Below are experts of layer 4 (counted from 0) of a mixture-of-experts language model. Rows are named router (the router's row for the expert), gate (a neuron's input weights, with its number), up (a neuron's input weights, with its number), down (a neuron's output weights, with its number) and show model dimensions 0-127. Each number is 128 + 32 x the weight over its row's rms, rounded and kept within 0 to 255. Numbers have three digits each.
After each expert's rows: a language model's description of what the expert responds to. This comes from a sample of Wikipedia text that the model never trained on.

# expert 42
router:077075093129184126110130125121171163172137136137132118083130179126103112105161159122106201148100141067083100132093147149155136090103135148191126198118120084143089111159132148119154124060126119156130055130166104191110145144099105109112116104072093149096101106146104112082177106074126097129189132146114105147109112204170105140152122187186134141115160144155065176114117113163161082154124
gate1:133155086152166169132102083122145105143149141113129149081164113149144144103073162153159084133144164107156188071107186139090137095094126114158132117145061117109104105101108140150080115153124131239088147156192094106101110122101100082078109114132115119089141091145147097189123145165101045118104068170135139125149146096138136130101176202165177096101138138125091117117100095113144168173110
up1:173125147132116068091148119098146123175125116171104117138121114074159120141146152130112163120126083171085121166156098137208116158140144171112156156116166095143172124146131049126152114092152133019120084120098108158138126168108158219143134136115125146177109166126126084096151118100168188140106133070093107149112107146103145122162087088041109135148086082115171097139120170149134114074125
down1:075172110109162104126142086066132071125127100111091149131175104105163099155157122184087130154098185131146109171112093112117137156131138110125157179126100060122125089113137133204078128161167130176108186074091115115137133194117117132169104114125147117091135121150105117210102098148135113098104122122179125110189116098141067070102116163141144165091140115110110165089166096163146067105063
gate2:124154060163140148128144150136214094170177100107166139068201139101099108188085141132145139184152167151082127110117138111124092204088176111132114140105148154126137090173133111126177107190099122114088148134133098128113112125152136094062131190128136146135184152092128077095176146095137150138133079115136104166077184129169173129160119096158111117142161125122084184140087133168120111089101
up2:132191114127143151080096135113166084223096166151111088173162163149101087135077141128147112141158108104073114110077113127086151163133228102145179151099158165139118081145114147172162081097131136117089142132086119105115106119098119119144138221119147095124103156182110088082160120091074123107134141141138088170143182166114104153147143113110177087150156113146129128109112116109148083088075
down2:130059128126090118125217119173145133159165165079094118102119145148076052147174067165126130124119176138124069090110098098118120133076075158135072130118130105120171098122088118169157109095087117130098124088131133122106148119139149084130158106169054160051089136122122080101120102119148072117100092105151114135150110134138130098112096097120136148151157109099164109183155116126192061182100
gate3:100211172147110150097148105120128120120113162159099113106085125185073128072103114115113095134159100084057105158113127078098122086051126131104143154107128118069102156145074139107174137165099187145166137084173120176137126139091178172145199141117131173180164093103112135105122148118117177191149174113134139107149152118178183174116127121138093097091084114139089144147093149157132105089132
up3:095160245117142087139132116111105169118118166085136153123153079143118103162145142102136143097167162130108092199198107099159090102131098125154126099110124137135120159148144086135121184156130124066137136120158160177087143100078099157145151118124067118096156100211103149076092114075104102083169130152097128148119130132050158124137101162065129140177182107104100156120091152136161156113132
down3:135071167146104103135183131074132117163124118106139111159098120142067154169118127133125120162113042086090083083124151105119112146148112166105148089136101107099133173096109134115118107109127173080187172132173198128146106164128058180212081172128121085075182146104124124110141111102131087191126140108113133077167133094137135146204097111137117153123105134148178103113145165072163121100109
gate4:108110106114155139061097152088168141092123180063138094111126088133128185096143171064078152149119132178087137148067103152175108108141159145126118137073156071145075082109134102158178127120149151134133120152134087115136119146078092132175180093100179135132137094115122141160117107094090086147161095123111158064160134157032079139177151090085126152122124126133122132098093125079139127065159
up4:165122162119122135158107098163161158096118107144092135054187174113109106144087127149154086071112135134142146149160119135133152118092116184132176137140073181125155158094131147113067159147127095157116133075125143173083086146146134129073147152085156115189102146131197070081116150131127180101132223148096126128169101079141165159110092117192101108161187180160126100149134095164144120126151
down4:141148110068102157062120121151180085067145129077092102133112110110162126142120176171107136191130189095148055138084105142160143168116135133129155127121134128078148125146072142100098123086202107170069101099138156129127124175158145100112064162121102114151123123099189133126092077127174082147111103117098107117126122111142104186155140130115147120115117094162107085150213133137172102075060
Description: Middle word pieces of surnames and long words, especially after Mc, Mac, Co, such as McG-reg-or, amb-ass-ador, Agg-reg-ate.

# expert 8
router:097079091107189118122118086080156163169138115150179133044151126146098122128117168111140175158122215120124109155132199128167153128094145151183143155081125118113082119148137149143110137067124109118156042132208139143077166166101086085097174119067093113137099119152138169112128092122121132131142088151133073113085136156150148170109133126160155148082163123167067133118135085159141144162124
gate2:059106119151063136111149138135117110150108131138171178083129126088147134125135125171099136168101128057068096102176134170058148138103154126140141119124098173059168107138085113151126161133123124078091083157101125153165087085148102128079162182092110078100143077046142111148176087031097123130119103125114137105071107123156173146118074160152089135112155152125147119142098122130134170142136
up2:119134065116132097131121135092147166108093105083139154093151086079110094172113142074104107143095072168074128174156132166126084129131115147099035137134116131119133054135108055144148107128136134123093063159167114133124104110177083127079055102153161104136162092103160098097134128109142108125105083098196112106128165106197178166106125122076111103140172109123123158110115150136134167186173
down2:114144123139084138145068116157148132114181092118053181147102145035098088146147108112216142105101123136131159058128080161091093138147129115153116093088151102184104125176081126073174148165149123118162101109130170072102103063133149119092210116146143107090116097129140107112144092148112138144142146143170083131170119161157081123150112161118092142137120127058117115109179132152159135089152
gate3:138134104105122084126090160155152121154198198202091120113112171124111164102110109067099120074119086175145128136121136135148110079142177175104172142185135090153112158136164132209146097131122114124118116122108064118177083089146175110105154115133105138103141150097108132110153135106163115170114116110061199156113091109062181109117124132140179161089132152093134079113123151114217124116138
up3:093107178139127202137166110112107102101037116080130118119172107142170122143096165098128100166161131090112125131143145150164135175088136130126135133130134152089150135097064165108135112135152160187136084113152116145101138176121063166137121139129184170158158137136132099154126134145126160074149176119196116167170177137193073160173086152104091119201095137140135182125143107131084093186082
down3:128169080116104137130106089116128123120116111166121057141121114088152055055163120107126150057144144091112186146103138102179180147118102143146111084086200104148199102082115195125184184134097097106118099073112118087122171161163134104097149101095130167146118197137121126154104124077114142170090154140106094108109186103112193121182127128125133100181117127119099114143119139155159109134098
gate4:097134076173138091120147134093192134067159086122090112117152080060131146118173178128062143113122111142134154108064194129114125106147156129140114181138139137097119183102143129131145149094158155169183104119117078132110143111186103079073120097102122127085023159157071097153119155138147097107113113087178197145084128125104167135111160123104178089109097124142126121148105157101147098160124
up4:105159090098127114129138167163185167104104158143098171169131099120138083128117173143147158168056125172148124146137162140101082089156107136105164100134149130177167134059164112080134102117147119147177131124141096096117177105179151048140132098134056168092081114167085129106120128098177144117158061093118125084084067157125112155107135094116113132113098170161074080152097172115161184152117
down4:162149169132157078167126199154091197123093132147154151188088097129091103133123172141139170094127134133128073141192131128098071112132111100049092110112147165179090107093131118075118129232158120116107120109161153158143050129113153131166104094142133168135137132138146140157127169126161101122071114172159121067141173199105124144115158145128134149147107154108117128188129164148139153107177
gate5:106101208143190108120164135177094135133162155128186157098193162168107110154138156122123114180153124187076198133130145167136138108122110151153194153146129141159148084140157116109127104117161180125123127112143141133100130152138126151140141148081155095072077077107107144080073051080125131151169131158163076122154080086096132175162079116127169144182132108173107151077125130134147074122162
up5:122102164134185136141151113117120135157087089059146106113107125134119080165194131103065101117169092158183205066072172134128165118116100124119134135119156190123094100130100128119111096110109208104132152126155161117081111146139106144156121167118147068073114070111082136139103064061161127126163099169128115133154062061111135136143116074141141183171122172165114152121136111153135134110125
down5:103088166175091124170113109149071123121154079080171132187106166119185118155126121116164130147126129173133078130129157064092091135157148077147125190111111067083116100062154106130096109126162126107158134130077128125123103099140147126102155114160118124091179121155174125154119100195136144154195103117135138140145093072142093170111163151105127093176113158061165113125071093193093139177084
Description: Object and reflexive pronouns after a verb or preposition, such as him, himself, itself, it, plus God and Jesus.

# expert 28
router:095094122114209148083131138153127169162109126164125112095163105058088088120115178097126142150140203104072102139140146148122128157134120140138148152107124090107113062145136124183137140123101128192121086087163133171051180139076069095121148169038108117175078163128098093096136129103155140128153128165113133127127150125119136151155107148144157172118154080196083132117154134080183102166121
gate1:136114112115183142093129169048138149163140113088107137078112162158122110112099086114095156092123131069140181113111125169156100123133062118105111131093153081086132143118102134102087129052115166119148068132111050162133121134116058132168111110117131079142131108146141133119132156091108126194108137168177086114132173215185139158154089120178126104141180145109133057146142131154085107163167
up1:118148107161112087119143104192122085105111139153151131153190077146136146154145125120181088152126139162123130139110153063118138139093174172128171155153148175153080122104114092133148105162146062159135170105164130102130141157105148125078120122174119199138103164131120116120145067216123132104073082070130160137063138070140113076128208085110122143130077155147129120126121097095200127103082
down1:156142026123167172068130146094073142175100154117088092131148094148146135121088151116138117120190127082170122173151109112131080163103110183140108179118048139174104105139155132135141142083098137141109117084174116125089084100166146107101117127144130157096123152111121103139180176105135104122090120124116146126163151151164138100192154085180192103088162170170126116185201155114108095106114
gate2:117159186183129143158127112133178142149086155116110119140079098114094144137198099111111211078077146064159090159128150122111094127158051106156131160138114107107163140131110082102116135114158090127136081155118120209115157168162096123144165156121153103167087131124179096178172165081119149098134141152098066152081123125187154065126090124144108176136109106138087110121153138133110062105098
up2:157088119080176119053139090132089134132148107171124147118181124156104127068118171123169049133169148117121109152130084149167178126106147158119067126117172129114083167108142115154116121136147171144099124125101097063152128108077121136036134084181122114081154083120079148086096096147096104162145141146134191144141183181110104194121141149082143125165148148089119103143124084122160186142127
down2:140077136113146135125157145143094119149132107110129050081169125099158058102189145194163121102205090113105094140156079108148171195117083098112131113124116066119097106125137130114095136147106130175164115149152167151115119193077066183118108127134150138195100121132072094143073126108146149106167090119134190129103131145134068138128139131153094140107187149164124058161109148119132094152159
gate3:118090088144176123141117113134130179194140107102137082090166140087105240158148140145148210144067130140163088125084115115124117151095095091121094097128156122144068143118059122132181163137118148137141119135126133108120172140110115204167159127098130143130145142168071140149113137091145123176122166195095172145123167095165072139094079156166137106110149126138103124108110109130178204151119
up3:139176170121095150099124151081104104081102135121130149174108116165147055134117111108118071128191119103090134124177180136152162117144173153138179161097094166101212113111170131102112088120139130089114126098154103154165078151156087058086102112155148124134135089101178101120162148143119123083121079088203087156093048187115145087144156121115137137139120116107149165150108121128088069102159
down3:110095126057118158088110121163101113161102072141167115088108090103179145109135077123146136057132112187090076190086141115112158155161142184169139127089134128122160097146108126130104148095133166169123060130162134166128167096102055118108098107128150158170040161178114093152145155125168109086115101096185154163147111124156108129144157134162202148108159129182121124120150111065124104122129
gate4:110117097116178129072111145105128173147145125152138156077157095084150220149116142220129151116139209158176153140175167118077142115156131120107102123153140102157087160127095127144152159144134192106141157136115106077115126167147140162156136106093101058154184117147115117161128061130088141104124165156126128159070189089180103138121110163171147138119102106153113051120082138121161106170129
up4:093107155145166104167137086126171143121089119122140124050128123098105192089163106187116147114088174183130095125142121113151136139121165115097058120168127076130126136163123133180130155117098174179098167196131107080095166120134122134117126155128076119131153164104038138154078081112083157097102137171155154167135139140133147162112102144144096154042093087170073104083121120148164166153119
down4:154142147129143135168176112165146149099147151156126156099154129147087131121176166108072128169120197132133148071172074101139119130135138122092099074147171119118126191079167075142127119151091107115125122168085128055123093154160177114082142130114121156083200138095143168123111104096101157145058174130053126127116131062124185151128112142099058071200137139124127110132154133121134113185126
Description: Naming phrases such as known as, called, renamed and genus, plus the hyphens in Markdown table separator rows like |---|.

# expert 43
router:097137118115203145120125156125177200131140170108120100085139131053107104106126198119122153133187187094079170152184133141174097065151149118196136140128128099108106129162147110129149123127101122185151096110190114134149099230119131107112136126043147123166127106148119118124087113119115147194153134175064107114127120154153155116117087110136144147112170159192099126116090115125173139134110
gate7:149093076164106081107142146119173111138135116148179063142113124151156185145151115153189102133168144120140156157087145068140156108144106176172063139107116083078082154104123190124145089111064119098153136087124133088163114147092112217108086111117166125171141163141158142108115164172114147114086101118186138161141193140093130130101117126135167097097113102172157162067161064147166141128138
up7:126098171148158120136130048109125116142117174125109114110148132203086084152094083155084204139131201116133107115121081123123102151118143124071185117178150163196153110192126082137131128101163161115077147155133105164167120123214115137182169100130097127158096103123104086137163142095111109113165169096075105154101146176170112135125135129177122151098096161091166167159103128114099118088099
down7:171144107111194106170246201114127140175117120161129138126128140159186154148166150142126120162118140094133132158115089204115151110157121113163115160107093158088130212129134118152057128167143149141127141128118101152169156164150103095153081147130122125128150169112168112123173125113171178134087145088100121144155153143099085149087164118100160145159107150087088091061165127074106175125086
gate8:093137113191141116157115129186136132116135091168132155081110140145095183087155119125125096086094134166145048147118167119162158095105146139074098154206111125132106152167110153086158119089191127213161129134133057191120066134108118056136107117148180161171124124107166082150108087153169111193129126116125171124105140106083171136126141176112164138132177124111166140113125094126145114163108
up8:146164100079128159151175119098116115094102083074152079171171173139145107151088151146068147102181092119138183102134097142064140142128111128100144103098168156091127127106124130142122103105058163068147110106138211035088096124131143189110098155140113107070104098128153157097144099105115174148134141169144129137128133140089095157099096132085083081151142114115069153162152152118083132186159
down8:169125160135183088106155150080138159150099116124145125171117083097111103166098121119124114088124162147125151116165157118123148118151166044105127048171109119161224125175087070109115104123085098135149170111146129072149097141208091133140135165124181101132092135127127149162054101081151163176099136164111123129052090176159121132113112115122133106077071138127125126182141116120146168152132
gate9:149106107129157154110078159117148150076121160113122206107163124172091208194101122150157126156104087112147089072086104155056103174101105148114146154157092169128141114157142164141125118154128116083078100057193131100126101156177097131105162136124087152092136091083099189145125144090130154107073075163176173116165107136145117166109120114138193162107158163126143139103123112132168146157096
up9:105131142145168063102056179118157138154047112124106140121157099087118167115163140124108101135153158164161063112126139153130163159087116100055103096108128181088096140199175148108144122143151115154125128151157098086098183155130156111142137166160137126116177139127182109152126091172141146189105066190158083141135151143071130121120118144128104127170112138110090116213105171124099173179118
down9:156129102086064176100104115139123127077134150112100139123121144109193121067120113097169140158150115078131081180069124174148104162095137136176162142172113190092182189073170071140130141128148072165149158154155124132137124154102115131126128186115100165120146143124089157179107151126126178109155143092119124127123090151126143174202086116215151169144175114124151162087194105116148138123113
gate10:134142124122150148147179102102083173178076095118130126113080108152075163136198151151190117096166158135132112068106079160110149136156127126095167156157165168113113080117125114139119149137171202125102108104203127104138108154060103129164165140098147099105084092087169148134170112103108104141240136101150130096126096128139091128146143147082108143160152132181096137129125180119131130146050
up10:133141121180116186145135134081118148109092092080109159106163151125107118146133127157127156064140128146111133121142094136159172068169138105121162126128147105134100090180117077099137119152131165125136082121212069124110118188127128146169119142118181126059098107072217160184152083096162120071172125076172143086094102143134102122159107118124106098131202175160178158095107135151123127172106
down10:112123113169126128165156178144154155131120156092109152090185165122124148151130182174155173140108116114101145136192138088085171150154127132146146158166100133123154142186138133124080113182147150090194146074182110107137197166149123136192075145113088142139125097169136096188130178148114098139117104124115104071169136137048100081207146150137092141070139169143128163091102121154101080139138
Description: First words of sentences or sections and -ing endings in prose: He, In, Although, Despite, D-ue, Review-ing, Film-ing.

# expert 12
router:041120123073169189063128163135141178120088118128158094098159100147126132126088181111102172134128203118089133129139128123135175122122166152167176202100130084140080063132095153157190133113135169167135066142189151145123109164089123108106097129058131094173099125118126158094114117115142149129190116145124109116142135145154157118125063125177126147148139145224111138130141142145138094145123
gate4:148095156179146133109146191088161180203086168158106142085137151172112114167103082115071095140131161126114156101089103079158161136111166123146149143138131153152089112114169082096204144153112121127144114138165072138152106076168103111153139110133142112105187218102106097152154123130124096131189141099126119116167180140123106076119058078101105104062156100124123126142112157137124136069086
up4:088064127196144120137144157079058127151110115098115097124088116134168095123138124125078121159140147139172152136100117152167120152083139123141092098123147147147152132134121095149132158113090126119119107084137091125161145124130126061107099107180053156068159085151114052154136093145088110168164154134156159098118146056133032156075141140143173074118076101162123130144192097169118067126105
down4:137144099144123086150144130118167092153179122134132220151129141105109100152104138123189093127097148153075148043173102102101192163187143077145137140185136110188076135082129080114129155115114116143094095129118189097114119144128161110129133163165072107135130143162127076140142148135173137091120088157168108100108102139139064099101151164091152156126099167124155160128206141131168141073067
gate5:061146101122102145181144189106165149140133132181154150118079112101078103089163098140090130171145144130150119185121171141104149111138152142108169127156135152177120115069066101106109164098144162185089124095137095152154107097104091110114174142067128030158166073131101157109118112158101146090143130110059121099156141158120109131088134077137181089101102155184111143119141073117151122141063
up5:152121138121143126087167098119119118094129191083147062105180121159209124159057143185083133094119072140122116095107080102143134138071147102183056086167147140079133125132150127093152136191116075102149131160094111083116121133167156136154066117168100150061122155169168114149182104094108079140120120146138123167082143133130122167116114136090106111093165175096114123164130111098091126086160
down5:097112101091180102068172128134109120092158118112143158134110065069069142096121054087218113155114128166160101098162088086180166123168093121101119053128197126152148119108099165129142091099131139157144107172148149155132121097132110114146111106046096108163100172148115147130104146127085166089080142122157179132130118135142094123120153095074132112133140144118086099060081177129101131133152
gate6:167125113118124094115147130171155135135139121135135133047079158079159185159116156078141097108099126124077111097105134193107129110142104089105126125163163131163104139186175116131141115088130107190114052078096159115124112200095115128113114198096131115112111128096117055103134152162121155173090135158167085091083125106099143126196122155105112192147140187162054114079144150143121104150150
up6:125114106145148180153081133106095094143178149131125133176188130159138150074129127145083151198156141078153143114108140080154134090172118144162106171114082136075170149119140156154118147167070203085101192187184114126132146100109145084182126115160151121162146170133115208144125138121104127112148088085129123198188129125155103162055118105116131114124105094087177112136105102090140149103100
down6:127105124117113181159138133149106142106138093120104115134091149103084166136146093108085175096160148085163148140141120123082193148097082123104134144120184123090108066092150099148093082177094123095113112142145110142097116176172114081144146095113083142180149085131176049076088098138161110121167147092148191122119126160079125119106151165155161129127189148169067136108209091064132126076133
gate7:097124174103140155081112186181077147150137091151179075073111149104080119128180136164167117138150158110102097096106173116110161128116143172161155126103087097149087157148117199143115095131155154154142057105132117099109101132122091112104172085118169118146115112157165200108051065116157122121140156111071153115128119179099145122103152091078194115111108129156100097087059130110167097137116
up7:207145109143127058174111017094157155099131119089139105136106134176188100154089157128080147084100121136178125153148139110132142127091171071128116109094179151184083102141144065114153149105129107143108146145089068130175122122176078135166153153118088109127098152112123073118172127129117114108143176189145159140160123145120139067179159116135062147076148092132133126116121163111123137164137
down7:113129100166164141067147140103116084180172112104164142159157170136097152156125102114134120143156156164207147080157116142179151119138084157129182093185151071181142080106151130116113104140104102116179150106174145167099054116148190122128122142066177154171113104107107151093110135130166094128196140107113129109078123152113120131153166149177164143164097165098104096111074150065179130145102
Description: Labels and pipes in infobox and taxobox entries, such as Student to teacher ratio, Order: Lepido-pt-era, Directed, Founded, Produced.

# expert 2
router:103148130110147137126128127136183191162105114147126103122154132109069161144122164123127132157122147074082167124150106170095092140127159169175120138083131110120137121163143106200151143081084128131078063083140113157127128124102071131115142110010102061135087067131158158082140138078140126148103091153121093153087131109158105140142134170197199188104159176166094120121129112142176119135129
gate2:130105133115116166122176113140172119141054170133101190134133081083098163135093127200118186167136163136124148133056185135170092121129107142159155135111156104116163112115144132170173114113193139115117202162122102115157175148153168124139096171121151120119119183073087110093131198092118074100159112135150155095125137146114155095127142094081119158056149108175144171122065129110136073152107
up2:203142147174110066155140162099116155114165092093138116109148137140135083112163125079131065082115123135187113157164185110120163141120172104139104108056097134118109173174150124083062147146084147141162067110140088168102088145072101108122152092096095150169122116150165122147107100129166160140106154108113089176138087094092157090139138187133171133188107108090067154151134146145097165078149
down2:069155135119160141141191119095145092159107122137127134131138097142097155109054123130120162135126157119157151142062094163051120133082108224114147154111163116119117094143218069121153110120150107158135132102142080141121086131098137140152103123088126052084077140184137122153125042150110160064152126128130126129124140068088189148103129171139133202118127132097147110141121127159086105135100
gate3:109107138123131088117128112108096109145091154177138169119138152171134134140118194138133113109126097165111170123136171125156115111107137099158112118110141167108157156144106162155085151122130160137164038096135145128013151136143167148112144073102125131058115169166130167125159079165136131124137191131126119131158120127162170202099148029169105065074118163166128139147066122082100152158099
up3:150115101163150127150132073128092121204129093125142113103160118143110176058118209150114114137105115091126149110111176170145134120088124132126169103131134157149205083068134172146085149150090127149134103065127144110158079097092100150133128081084132161162119131120106164180121071216182140123199138168107160129123085147144135138070127178085143123105114145118102121155179128106117075181128
down3:144094154193129169112098161122131161045126151125122139147124141145147115157148137105109076083117126088132093106150182127154076135083096105117083170150133216156107116127135077155161165125147129179168156140150129135134164105177096171088125144118131112143170195104152105109102130103089146065066089163152123095122124139112078170132060080124076140142123175188118115160125065099168096096104
gate4:139123152168125173129146139141164210139119147086149091125105141083090105152122131119067166130119136067123116158051083162110082154179100117120120124114107090174116104131095107138169174127155144140136107033110195165169090084146064090114142196119175099120175110078135131145126135116089147102122102200134156160140133145150051084136137119140143103147133137162093140109110170165139083113163
up4:137146202194146160157130157147094120170129105121163125126114126093111158083077122072100125158043115112142151136094099192113101136132136087151120120103122141197119132174150121101181162127186121164176139046125150210147070109119108130106173161142156098135142107144114121165133084130140136112153168152127132172141145162164097092198145136107186085172144154149128166116113165123114083169176
down4:149053171150088089142186081102167098159057071149104139175131116171159128101112123130135120146112149124135128106117150120129098155167132124109107154117106189119110146105117104154114106151166102151207203114117151160155118148078136102159209088086077061131154135097148091119079133093112077120155161146168129143143181164099157138193110116114204114088110177116164099133139099137133097154127
gate5:131060079078146113075118148045125180171099092123167107099163110072145137144100134102112112154123149100073152087130208095099169142101127097152131129131083157049122088094092195139096143139082112122093079121132134115138068131052115141162107105097134123138144115062135136142143100150172115119126063112142133121126168160155163120076130154149149109097113151137106147130153106094089082184156
up5:157108105083128116092100168059123149175105094148196117138176061080121133122113112094115102197141147112129166109108163131129114119133186120162101129125123142077128129123144203129099080129069105167105108127163144119189146136066082151104078163139137113184171118126145185126123117099175102102100108072114086127098112161163098077084148149123118085099116192126135173129174163106077132169156
down5:102106165171139155160112135119126094106112155161160120099140092155104082149114126109127067069145051102093088115145166149202121115173142128119152136121116173120131164059177122140143083148152100161133099149133131111113139083126132150086095139103113102072166174088137073147102112084089169164122076061119105127085151144173103124181070143204196094096134131198148125157118151110169118127137
Description: Last letters or short endings of names and words, mostly e, often foreign or proper names: Sen-e, Iuri-e, revenu-es, Hu-be-i.

# expert 49
router:123113098152156131087129160135200198141143177146111115075137160067108111149121183089082146119167180153072131121154118116141121115162148150190151166090130092126154093133126103115172150143139123147130074104170164166108119145088155117137161127052097095146130139146120121114138142125096154164146101166098085136174151062128093154123076080180234162149160148179108135118102108135189111092132
gate1:097134129155167133107168115149142098122061130075147132124127134141177100127147202114092115143195157127156062144136173131120188111174142111122138146142117109153179075127134098112192166109099093130158099060145128100136093111127086153110069148081189175132110147142131085108125123084140129115154127140101080240134210130105142155105118156092118095067121178110132112132149140078155128106111
up1:096179148162109074151140154091119168094138051163156111142101152118144168179110105142125163117118076147115127146096083127179025145068126100098113146108122190150096119134141154158108050089123158132147149180135106133142181131182156155161099090094086117140157154121173119125080112124122097104065148134108126089152048146107102100129169160129083176146095128102098089144098108146131151134083
down1:146130216097085142126137114107120189156103152147132106152147135121069148133141084172146136184176128172144120088130144162117169107157150135177149147099090135065115092095173100195114084122151086160148201055130101106089154123107090197134119144096103123166125107158152125161091141122121128139102149161122127158103136073052164105154058178134126132085082121136106143178125122085174109124104
gate2:163098101162154106147149115117160155086066137173121119094109081106179109142117154072197168168108116127110167053152176153109179084054131162167099115118142105107183152126154140145144079113072201149123144144129146109087121058141168147146160119109103088118120159159140089170079087153140132179089132117113132184161141159083075143133134165121141163128142154180134118119102082105168165128147
up2:112162131135157128153173059069137174112115114172133146115162136134105144115157152144185157145137155142103118158082177140095092165151191115057145107114078177175178123140135181145139130119160124178076128108121154100131107093171160096125137181144188120124155165111072138092098101124094125107135116113188104152239184126099136097096175083108097089119110133163107114100123146185151134101136
down2:110117178092128135130079125135140147163100125147156131161113135117123164117083134108115142130140143117116085156159147127127134118140127079093185164145120099053081177087120114127094133119110170092137096099083143142118144171163099164063179076094171118206138095209085102147096093036129116124168178113196095106113115158117189127124157117156128148126214120139170155157082130153115092136112
gate3:156094098137122111202112120091099122127133108123132111142179175102160133169139170112104135158194166157136105051136130110134119164083129166221188106184135122157178090119145093118166081106131208141157118125157119093107157116047165129140099144094144138171125129118159174109105141120158102170116110163142121116111124101104139141145098115096101111067189084082108162122091142108197187139135
up3:154087109118125096149157095099198120118118104130110118149154113137174117157138134095061177182136160128088110074151128143173121133107147159184154107141148155193197066132181115136166090126102156127148138127136153114084171089112134140150085175090138141158113165110230156088061158103130100120136140132123119184100145132093128146145105113118112117038113089108147129134071113094193165165111
down3:091161140135152122127122170148147157071142117127172139127121145131153107120151149207168110126092096116098133130108118060184160137086110060121074089136108125156070125054100132174123155155105101135114163121138112039142103103090107134155100123142117235107153111091115055078162149093150130128166100184107123140182132120150116109088173126107096164104102130119105106193134169144143172126161
gate4:098055101039163137059157184125193163143108086140134096119113094126161159162130158168105142073162152181186187090141154101137105145133170175141152152155157114134153145185117114125146129101133130120121131142131115084138093125131152112109120164095100130097107153146099070158032089086110166156138122129205099169171129091122087108139086119168118162149113153151155091103094105106138086110127
up4:108108090182129155138166134144090109170126104181168061133152105149149167117152136140107150114199181131163182184128122097132140132091111093122127131111107119106148099063148097107150084104168130168150117079118141137118163143125094175047173117066097191124102099146109147074144091098122144113124183040160117179169118128106173186167190101108148074139119096100145132163137155125120118127116
down4:114128164144168115091067132100162106142108129129148191148108162195101152134150145133152164092106181150110134151082139129186127097086163151149168070141084162143109114126114121117108092159108117119179174121156152071090102156165207150087085142132107104188116126078112123101117166106158121122108108117029125180129144094135115122148109132115133171107159120163136154062016128125136153117159
Description: Inner pieces of proper names and later digits of years in tables and lists: Seba-st-ian, li-qu-idated, 19-72, MS-c.

# expert 21
router:086124078129157167105130121113205173148097125094158087091121161103100123161138174128099172121174159077050132149150110120119156142153141196181154169085119129133135092148122111159136144089084136116124070077160153157151141140130090133139140160021158070075109120119103108132132154099082092120133163128098119149102177131113088112155134119201165140127164163157061148118115150134197127142130
gate2:114083131090174163120159089100103141169119107193158135115159142057187086139166150094075183151112090132097079182152196152150130147096087188084140144128159108114154076154120116122161080089138113160066074097132202103136168142159122160124080100105098130132142155162127129142108084133136125159107111123108147165138110123103128126180139186117145141181174187159097129105136144102165161150179
up2:123117132128160177118188038114112144176148135158129138137125153078161105132155128081054151146139110090061084170160218147109087147105050116095158134139173125124148091196119114099161094100181118139084096104128179105160150163130137161110140079120112129129149122178104138145075125073153134140110137109114162156127120146057121086189146180145131139174177154120127142114114099136133167152126
down2:120150100090132157081124086175115106088077173123132185147116128111094087139163162174125065086097094214149122136111113153239087082143139099143103083099067165170132131136120136149171166134151158110138155134106127121132088094169132115176155124153132186093083162112141128092107137165141111138080142117088115123152199103082128122100123117111121120067065102127134097084144156131076158136133
gate3:118139113109146159099109127149160150121142146111160144089136125199066081091135114123121097191129143141058146089140086096114173129115104150162160104112115133090155170021068152114164180079119160110172135155149098099153114108097097177130117122150088097134173059171102141130158103050113137151084115126153137133088166130118121137166174109084199146145173138110093155106073113159152117163144
up3:142141114156137165088105113106162153118144127117148112096133114088093089135127114173119159123041063142126130086162145154096147139104103128188099130116079135140136182161156116120160156063194174154104070073132117111058149131122132156120170147072100082143149157109161131069124130058069116142126108157174178118133141154104110121139140145085197047152148156126097143121178190130112091134123
down3:093095092113101103119124052120140153157120138110101112189121135127148177131167101080070152123092181112160078162110101049138073142176122129127143101137030071107116149168133183115137063102097140139115089122112206120105120139085165161100137137144118162084199116096121077111172145141123092149149095126096134081097132134138120115158149105078102136137099137124172130097151132092166132083078
gate4:115097125126118120091182111147077134115137123144194101129137140110173183107119170115101152174092147117109162151140110147116168134097102132181129125123141109161155096142135100202158156150167151110112135108122176083135179100131088161137103135048101077114114115102155140137117147068082126175137159120114223134139124092064196131097133160160138115099099096113108023114070145163128139074097
up4:123121137090125134136161130127054086117155133116130138158110153145159107132161120136142144219109076087129080102132137077192121084058144125099143142204089149079112101161168137171132136112162132134129206143121095153152144130118100145144065145116146111098133041149083105124192136216116062130155128176098128126156118162167150113077137138147072149122151117138122108100117070168114152114123
down4:113115130191092088109089162127134144090102110140117174201153139123074092155072163106130148135151116091159110112131128111151168128047148158109134131130173136147099098135098115137065117126187111120157144098103143106102142059161070109119107187158157101145125114142101096112087091151113125141163131170090118206143132095131106087221119178125144166060115099105077153145127101167102188154102
gate5:085162127077201061168127097077133125167093126102142096066135097110139140156150145113101114113134142142092134156119196118148130130140133100124121106111136150068119113183080132186116120188137106104148065106127122121152150170118160055143132130044141152204149131088138113106084131173150108125120128175152154080079076116075146156158148147167174159117095131155132114129118118131205068150119
up5:164083129085119159091166149130140141094128144076178177080164167173162134114131135071170140169121109102107135118085150175060118094184132157135110143112114168171106116110165109115116068156093132129091082120160159162086079117160164127104085151163103099061145140174210115141157140166187193100102107153084120169104169157136128150122131069092088130161121123159139117103141103074106129160130
down5:120098107133133116154221063163128095141129141095169118114126120146161168139137132070105148133141105163033166150104072125085128105105172123152152120130126068120138148191153119135138110075136162149089097142158124122126124143143137118071106087142143125148138129122121209127095115148106150134141111064123136167163138138168113103117121094028106155070032151130150150131126073150074106085147
Description: Mid-word pieces of non-English proper names, especially Hungarian, Romanian and Turkish, plus apostrophes and abbreviation dots, as in Szeg-ed, Sz-ő-ke, O'.